Experts of a small language model.
Experts: 24 experts in each of 14 layers, 2 picks a token.
Training: a variant of Adam for the experts, 208M tokens, 3168 steps.
Below are experts of layer 10 (counted from 0) of a mixture-of-experts language model. Rows are named router (the router's row for the expert), down (a neuron's output weights, with its number) and show model dimensions 0-255. Each number is 500 + 40 x the weight over its row's rms, rounded and kept within 0 to 999. Numbers have three digits each.
After each expert's rows: a language model's description of what the expert responds to. This comes from a sample of Wikipedia text that the model never trained on.

# expert 1
router:550535516458489503597494548484493497542432568478503431466434456552540525480408537520465489554477529545495416536533492425516482412531534456524541518520497470449524480470558484465453417494550508475437509546446514445452544512516473425462474499495476487516523518533442493547526490496476506484536493458512565560533494522469519516547468566488428477461577437466437465497454472499440470512591471598525499493483495507472468489513512481470519471510535516448498444480466499538468428516484559541441586543493448455429553502609505525517508531482490454485467511386521526436497493485527487467469489568517519538516479539485446511528489501531497460485434504461477546532560499459495459456476546486542544529560529546475596517557581518452502478551510490511487473523530439529572535470456480
down1:439484511481487496543508430524468516518577448547507596462510478555493489497487498587491427459523477460549487491544521544551515502487521491479530491500553535496516577505545439507545563432436511431489466480518506465559523506502417510483548533478550471469470500589459543542411432582465537525466481511438446479439443479543486503491536468522440547494508531449471543515537474545577492480508514522511456564550459475522568539535567499472539572531526537452460455526557480492479469523517466515539497448494495599505458513579461538441470475475615524570500514495553471474485555485580527479504495462488503561513487554496524490518511486502536463517527503569532466509531481487447490495516558453489498565458525475438440516480490401504456412528509496602500518583547494520509495475484479
down2:521483569574480583541492492453501453464501551445501537453425496460583525515493452488509486465498559536422493492457547458507469471558560463484557482537508443507487483497553532424505426475515502531486515543557455540512514469518499508387473499482486430549531484457466482518574506457528502488466505387547551507534569489494447512550508473485579527525498495415473481423418498429505499492525479428530474500557513441479539528453492494535556506502488562574501550401508526481473516523425529536515495521498517495496514512531549553457542495482463559480483508518507446455497539513438497541404476541496579470427497493484504524512472484514609537455468514476501478498513473462524552496449512561455510542514441590498510518515495460465535505516545550412489564463448496541506539423500495
down3:455492488419519464416527436460486557532495504539527506521523518566504483582518437455498482408578519538499497548435521470487500550520521507514380461494558472559528528521453470495524477419482491447520480511440499488489463524508534491496423514506447517514459559484462509570524614482527416468546495494497499510506530558491549527534535496498509474479559490466470458471576537527497532464432515594502482539500474463497497458491451528531464518465501477392437519507512531551499471514491432539515491529550538516576507443499462499502515463524493558435467489478437560514553484529504593492568477500519551497522546520570488540553392527500452479475455493493444551471511519560447429561537521555478490426492512469527479451531532431488522494555441529471577489476515537446471511541492511
Table separators and punctuation

# expert 4
router:508462486507545574556539466442543500467474529531512500462492507475509516484513415538484549558548528544501458435509536480516486567540485473509476467490472446509496565469486502515556511537470483499549538497484467452525536527428489505570496441503431459500430467442509446495479528475474492561545480471536522557488575572460574532468512493558481548557473556474497473556456499472486489453547484501506519525511462443645523520511572547526502530554539472475605506566529481536521499488433532461476501580495492520489400537550551451548519547539530459460496450488476511453579461435464496495496507404562522476530504514509549479460489495416506447458503545482464519494473519548546527477485498495548475536470533455521530446501543514519458581498516469476398516556471558475582466455432549
down1:547483428474475494494442468503494535438478455518530557511567453492498474474520498427524511437533401528414490499458507501469497500482518518414492528510462472595526466458529435505518552454513530458543525546504474488523516426525484503524487531469490516421512379563527456458484507522487496532521529621426521508547503418554448503470517509537540559506501495515484456550524514468501479471547498535384421549543514464506508488504504475534515555535478576504519512422483492592522513506487532571454511518520507540528481519514512505440568481468518485526454480434545457506578483477483561506571526492536501517529556550479484534525501553499526423470489519480522420463447548481491469474540435399537488587530472462570405482477514515495551430468499538457465492519459487505494495526487527
down2:559546501481483472497511474491569511446510495521390472504499446484514497499559592475470521467578529519522495479586486366547433512482489512462539482540535494482532469541475492460494466520489465539508511505520372381535485581547462478480497548484490532472555533493472502478589521487470438511537468531476502482525499504540482452465454487470509510404494471488476481555463502427471532502529536515554491429573476508459538552504538466452468482528526516409477467500454525533539422551556449503541552509490539514495552513534546544570526522498449490488521544441476506530481451527551545526540529450527423445501516449486501444506466466513397539522508467526469447456472467474593497511504566591444502517437535534487437538543432500506545474498497505466518502520469466464450526509475490
down3:456458501483551507548620484546442459505408468485486514504457513521517522568583534472467470545445498431469452472587456432461468588461524482540503467464506455514481577498420502520449559484470519501581503450496458544474487536458530448521469515524505502496545406457501503501535519585477436468510458555504400448479533536507494492507477501535516489539523496452488495478521581433533498452436490566446450511477526489419488519549491462502495493496535463522469441510529546549537511529470442608479487497471482513412478467439466500503467474517508523536454479600502521518583463536544524441451518485512513462434506428485493554475505523465502488478486491448505497507575496422433504453520457443470448446474515570409453492537502447513482529500491494509497499474465517501505561503529474
Capital letters, hyphen pieces

# expert 14
router:466472522503508468521502483519544527505521442523553484535430541519483486547426567560487536535458464525541527494470459528505530490489459520493485531507537513561505422475533471467546484485562502540473482506536549476506421539499539600509499518487531513497459476485477535526521510515510540547504571509443461521466435455514491453441588463561509525479487501494535599435531449434496520502482514530479450551433405489425511473540462529581550482500512505479423487434546442523482501456478427552547506477510504515500606529490490476511484457538462522542566567533520479572438492564574523490552545542471491503503491466519446488543524517553485473552451472567541510490471421477523490492450441490464469498607470484497499554521511489527563505455511583430545547466560509509423495465523391
down0:499421485543520485484528534451568532578566526514468442430490485446487492510537437433491453466497483500483524446469520455507433550494496460476404520483483483478446432512534403520538457482519511437506594464431489465497469471521549424539455520447550463511481449482482501516519445517483460486497507494518497527577506474526506604571504517474570562481582482578526511543444473461495465598555494500502469470507496472480522527557560482443504465469507497559549442449477524460496532458458505489490453501553473497519493512552497536514482512495503558468516499501496489498467493482517463453637486437484509502513488522521549504455518539482532505394529518517531514512459513552473527495471603461533449461552498519616458497461456498502467520452467506568552492475491619549468468520481490
down1:493486462497569452585550552469469543421483461556458476498512440495478551521566503382498561515481515462477533522528462506484505438475533506481447440487491496488543469477473517524525479542499492553472487543527532488487537513482468389464520551466449510499542510521501433512474502520527425476534481543474459455531507416495480493478505507457480489498457465444528442476581459501531554533573448558523629452539489453480453428474518444447446521492506519490410505513528513481459467441505558467497462495517487510466455444493512534523452439506536507519467486471503529468440422529476483458551509531543561569397482486513506433496513431478479477559548542600520478624511499525505470467514508496511513465448510475482535503511476555540467486523457542507481471484455481554534410558532425
down2:456491479546474509489499471475506524503509521490516480448488513562526486495486420485570436495489526503515490422512542517478517454470524496545487469534474440557598461549490470509569490521469494495431477536546434597559527508510395470509512507515419521528454543466511586522521532505464580507477515491577445486508475486492574469431449526429546533500487495520543522504423528549445395566491467501592508463571548500451511527452459483517450495474443559527500517496513494528489545461460535515498531527556480479518521501569554478527508467457520488447475532423456495503435565509509515469496534509551481510476459506470542425508522550544575509506482513564488519522520518504450445447427437525412451504474493547540409511557570469479556469512444549515477513566492467485518542409508537
Name-ending word pieces

# expert 20
router:522502448458521516447477565463461497499551482507508527504453566521428432458449524468474578494506445518507452458554536515514508498495522571445480437538539511477486573544567465463421477569466494513418534507537420504440477522485431446525468508479544450498422547527492476526528507542518485444499525450483486516578527481428484501546554519430506458492511465523502432536507460526495458516501530571505514452521499476514506443540600468538498460464467484451519518501506511472443524508539470474543507426466526550602537490435496520559553445472495544489493392514489490451533516418538524510461409484602503506524484469484465422501550486474457453478491502517532474441531494508546475472479552513456497459536585506416514543501442472532442507480479471479589460512543556483494439460511519
down1:439488500482579461477519451482475464507540506523520527437556493518541501514489478500474480523503492474489490512555384493510548503476540574499504587513546488520571526523461484555519498554551505503497459509512471497486462508511450559492481515489459549491531547442543493489455556418485462523524459560495482572370521503488496509529465557522485604544495466501503470449490475592528520465422480496458597506501515497501512499461459552521470520509549450447543395508498456471517505442559527481544412565484549553538538505448461503500526471466402454509472452552532472458500458508500522477432434484517485420508504566466507440516546458512452521562499462464452518484526466479373532512499490528527581465460534481600460457526489509477500520526494575561482509552522511551514463481458512
down2:550504444448507488539464465511434490528475514542532508440427589600470496463501463507531513490534474499481554529481456519427470514522527572523485527490553455472488543452437510524485475452502517431536493453466506571541500501492474473467426519513476559476511489561609434513464594480526501507508537535494532566524466567486439509507557454539407459513525468537570503505572471547526554523469533548488536538486430459547440466497499498475456463455491502568442463489376512464458582467448509515525514517509521489501550560457461490449465480558531478485536508493507465485571480502557546499405481460514452531536438505515455498502529466526421559468480515547531455474502477518496442507466586488524520490530537543532572509559452434510455515512570525505481525458540501547513509438494551
down3:526491560450510489469537508507428456504518512528567476531513550532526528537412475513502450495532462456561521529490463462488465522564498468524486522521565456526520527531467507495394472541502528543452575467462488501530543502474490424479450474500435466450441471527533533564500549557478469467495496510467481504471459508443487468545505473484562534511522471561528463499558475575499507535448521564539494463512454547498559461538483527496530516406445499545511553557454499447503540564510479504496469499447433505510529501523552512490513469566555589564505497437565476547504451469476576463371407549525488532599550512427512438423501507465534485486466498511495503454494522517434547523522531513448519555496485408501543485487490484454482499492566534491526458438508539475524476443386526
Table separators, commas, prepositions

# expert 17
router:454479491470520505453473473558421542595461413551485512557476476435521483550505541494468449492517478556551511526515442541492583533522428551488506509461476531574472446493564543476564517468591475457514549493550483497522504498500577565495484545536510510465484479535531456499487549496492504492495544501429571569442442537502493494489536480456549478467481471535475562494515428456442550450466523508490491601443487509500537485496495584583446494535543475507479537556505454492476510487511478509488466483447525538517535526413456517464560531541486479481560509544451481600490514535498574476581443505460557516502500541506462552460467579557479473563499491499491475492531476469499548526515493474501480480483474487549482512429377524548537524459529436541597488464504434469445484470512513
down1:526485501534513562500558465561478467443493495490533499469537513492466454537479510516480533533492496539530494482436557446585431491494542478472447544476535539508523542480489498484544504497437514478534505496510536527553489458538478600550515548493482584513506496528518488460477529467474512466476527539497511508445510483450493483491499536533497506536532407458492534465463420447516489579520493521516490471515456468459530530496480518572495500502483451532529487471425473572476474392519439547472493486504546450410470505507498607512587464485457512494564490503446485586580487527470521449338424533478504510539574508477496513512450511486454443473549545493482438456436554393481475542476537533538472523543498563520545475503550575525505572572533525444495553579521523475490531490498471
down2:519505507572516463570524533466447472503507536570474497482457498474545536426523545568482498443451538458451564511464481546521547502545486455529482401402523532503491545569505557465503506507484399513520526493549491475520470498542560440469499477495489513483424481459554494439540526558514472562457559470458566517493492465455525458494550516440505468508507447527486528575473474508455559504540510511489500499438515491487492525514540468548508512512583513542533554527467470555506486454554523527456504474476505511520486487479516501530608509562531487506518489446407497658538496497510555481686539487517438492510468494488514428493521520578490464489486562430568536511521474460504539507487568485474473486440522462505499547458464426461495509504502494454524487491524543509490503456465505
down3:437529513492488511479454499457478485533484556515450443533508457527521540525534446497548432521522524532515498475538490518462529484477466524521571555480454531471547507493511474526526543453449550557507540494500493497552465489495515602501484542521522494464500496519476428533471491502488489498478505476498443584477513533487510487505472557482449558523505531473510508489441496458491532444489538496568553478464478488461519524501524512615460540501521517522495470543506507537466458453545585476509564541512479545514515495529461500500474516513503516488484521525531477498468514513487508515154467446507495489510450507463480550528534505450495488534444512473516441609550533543481562531460506531473517515465483536575516490487478505537464454570509527493488458502512451511458511515507508
Word and number endings

# expert 22
router:535487531551516430538496517415492478473476482552488473495528544495530461515527467442484547445450500513570436508496467507462482527548579560489480487590493493512502516455545519434536528508483499503411521484511507548480583549481415470511438504578521469499438461536472472533581537556534495469444577491517529554517501500529506501493537497515554400508449500525565583497499527466481512494464502508507457556541553529522471455525454508506497508495519490525537424468469569542503471536546461489492468448582480511568474526477528447551508483573524460448474425484441402503513549421449506517492531556510499575520547499494527426438546482523487520471553494500534537502421450535472413500510492478439570486564491460409568500486578495489466480479483440493547461491477573528537543512475519
down0:503509488529495486494518478522512509422488528475510441542544476474489524495488528474486538450498472499470417518483509468491492480522499488520507464445536488520483594440502512538494510523470510501515504466494516508534458533508511555529508526495554505468476508467510429505468474486543454541448450470517495480480519476513522554500502503477581507538503525509511504481489545491509555433493473469483470471536551502503509495520505526493490520494493507521524463539550523478523423530484501535443528513509531476528487500547492508512510465450484491498513478481474438544482478507470507485085518523474483563530488502523536517498497457482526528478540514452469516481564530503493504488543512554491507476501508498333492507475498527516509496536511458483436501485473499514507516496493491
down1:529525494557376532556526475501509556478441512489444424487503408486460531489552532485487498496454532469520536423518530525484431499515512595506507469440493585460544514472445513519400555480502571506513495465480547434543511513491566478474563500511473482551505499467472521463527479497518480515515465531438431487484454565573520489553463503564460517442464494474461465542545515444455505521487537567551577489516429531442472422521470515439564485481538515477433414569535509576493525461530529507503547557544508526536466584473562494491457477462434511499533538493489549522459485545450509462571526484530492434515519504546512555451506513460563533484542470506510534521491501512512498477515601553456497476436451513537532504522539520449436472539424548542491557481448539501490517503520451
down2:543492467458512548491508457519557560479489501494510501417530465540544485470490529523487538505523518477497492483524495474504554480542500458507474489536416516462529496528515533486430512441505517544503493470468540435509527456439539597481540513404436524472451441457509511490541455494548387473532458476506536574554531501505542488567534528502571535466579578483547564533442543567484566496510374449500437529480436522542542515509484507476422564521470494525476550537498504532464554499480515490485477574538455503544421511523417484519514549481477443441518506464467591527440450513493505454557538521502449406446475473409494518515497446504494499472506558496468512481527462548494524504445552505515452552504493536508530499453505514397489597525504520493447494508538564542493454510495453
Sentence-final punctuation, headings